config.yaml
n_layer: 12
d_model: 320
n_experts: 48
experts_per_token: 4
d_expert: 80
d_shared_expert: 0
activation: "tanh_gelu"
moe_layers: [0, 2, 4, 6, 8, 10]
router_score: "softmax"
normalize_top_k: false
routed_scale: 1.0
balance_loss: 0.00545
balance_bias: false
router_z_loss: 0.001
init_std_router: 0.0228
lr_router: 0.00108
vocab_size: 2048
norm: "layernorm"
norm_eps: 1e-06
tie_embeddings: true
optimizer: "muon"
lr: 0.0143
beta1: 0.95
batch_tokens: 65536
seq_len: 384
train_tokens: 229500000
steps: 3502
dataset: "wikipedia_en"
Below are experts of layer 2 (counted from 0) of a mixture-of-experts language model. Rows are named router (the router's row for the expert) and show model dimensions 160-239. Each number is 200 + 20 x the weight over its row's rms, rounded and kept within 0 to 999.
After each expert's rows: a language model's description of what the expert responds to. This comes from a sample of Wikipedia text that the model never trained on.

# expert 14
router,158,199,227,214,221,213,187,198,165,183,199,194,214,205,220,271,189,218,210,223,179,210,205,191,215,193,190,200,191,194,160,182,221,209,174,199,194,222,196,237,214,199,220,218,203,183,216,182,195,177,204,240,193,216,176,157,188,190,206,221,208,204,184,229,176,206,181,201,225,226,197,155,205,215,206,194,182,238,215,218
What it handles: Tokens in biological taxonomy entries such as family, species, dagger marks, author names and parentheses, e.g. in the family Elateridae.

# expert 36
router,213,194,219,205,237,214,232,190,199,197,208,197,204,185,252,214,213,213,207,262,219,221,190,201,216,208,205,210,197,179,209,210,203,211,186,186,193,239,218,206,206,198,173,225,229,205,217,202,226,205,211,222,183,204,186,176,149,218,212,223,228,187,174,221,218,198,192,227,220,190,234,185,196,205,174,178,183,208,225,215
What it handles: Byte pieces of accented letters, IPA symbols, Greek and CJK characters, plus odd symbols like braces and slashes.

# expert 25
router,214,177,211,209,213,185,233,222,147,161,187,199,216,204,192,191,179,204,212,191,203,223,240,187,232,238,202,236,193,165,175,217,216,216,172,199,163,186,200,198,223,209,215,206,186,224,226,181,196,187,207,214,194,190,176,205,212,191,212,189,207,191,179,231,202,177,146,228,187,159,182,182,199,241,222,192,195,231,221,196
What it handles: Nouns after a determiner in music, film and game articles, such as single, video, production, album, song, plus object pronouns like him.

# expert 32
router,201,188,220,210,206,184,212,211,196,189,205,176,207,191,201,237,185,201,220,219,184,189,227,194,210,225,198,204,207,202,207,226,190,208,191,182,185,226,205,225,191,205,188,212,183,222,214,206,156,188,197,186,185,197,192,207,173,206,220,210,195,205,162,249,205,170,184,206,263,190,228,172,201,210,210,184,200,207,226,191
What it handles: Two-letter starting pieces of capitalized names and words, mostly in film and album text, such as Jo, Po, Bi, Mo, Li.

# expert 13
router,199,170,211,195,217,182,223,202,177,190,173,221,201,224,203,218,162,209,211,223,164,211,207,137,187,234,192,217,263,201,194,202,216,213,210,191,182,200,248,208,222,207,207,244,197,174,213,165,177,129,216,214,193,195,186,187,186,207,205,196,201,199,213,211,190,176,179,213,242,166,200,188,200,204,195,169,194,217,208,216
What it handles: Sports nouns and verbs in athlete and club articles, such as game, season, debut, played, League, Cup, plus tokens in sports tables.

# expert 40
router,170,229,208,202,209,153,213,235,173,179,191,193,210,213,206,207,190,230,222,202,175,212,196,178,206,206,199,185,179,200,206,214,211,204,206,196,169,204,180,222,195,197,190,210,209,192,207,163,170,197,203,228,186,192,177,169,149,214,200,232,225,216,221,189,231,177,196,270,223,177,257,183,205,174,230,180,192,217,202,208
What it handles: LaTeX math tokens such as $, backslash and _{, plus Latin prefixes like ex, pro, dis, inter in technical prose.

# expert 22
router,197,175,221,194,209,210,189,209,193,192,222,199,215,219,202,198,197,205,215,196,183,243,231,187,210,221,193,202,238,209,206,209,216,223,185,192,168,203,216,195,205,214,184,226,204,185,208,199,178,204,240,188,192,200,196,187,197,188,237,215,231,220,196,242,193,177,171,210,216,173,216,187,208,220,185,183,181,221,210,220
What it handles: Capitalized words in geographic and organizational names, e.g. World War II, United States, New, South, National, League.

# expert 27
router,187,194,196,214,224,206,197,211,194,171,214,189,240,226,199,232,191,186,199,244,189,217,201,190,207,197,193,257,226,174,186,198,222,230,188,193,168,207,223,210,213,186,204,230,209,209,193,167,188,204,213,203,186,217,182,187,212,202,234,197,215,208,199,212,200,178,187,232,217,218,206,194,212,198,189,159,175,236,206,225
What it handles: Four-digit years and year halves in dates, tables and biographies, such as 2019, 2020, 19-89, 17-26.

# expert 41
router,174,189,220,200,222,183,196,232,158,200,226,212,220,214,215,267,186,228,218,182,186,215,201,200,197,215,207,180,182,186,189,226,214,211,165,192,192,223,193,239,204,200,198,230,234,179,203,143,203,181,222,188,185,196,154,147,181,204,202,226,240,186,212,225,204,194,180,240,186,177,244,180,201,176,229,203,189,198,214,217
What it handles: Inner word pieces in scientific, biological and mathematical text, often near LaTeX, such as su-gg-ests, h-om-ophilic, enco-d-ed, dual-ity.

# expert 15
router,189,196,208,212,201,184,191,209,204,189,240,195,239,224,213,189,166,210,208,211,180,207,217,183,222,188,193,219,216,199,199,218,216,205,209,195,185,216,244,229,214,230,212,204,212,231,217,192,195,192,224,192,189,198,168,188,186,216,198,186,229,222,150,219,187,159,195,200,234,183,238,172,206,197,193,179,189,209,215,208
What it handles: Opening syllables and accented letters of foreign names and places, such as Bra-zil, Ro, Sa, T-â-rgu, K-ö-ln.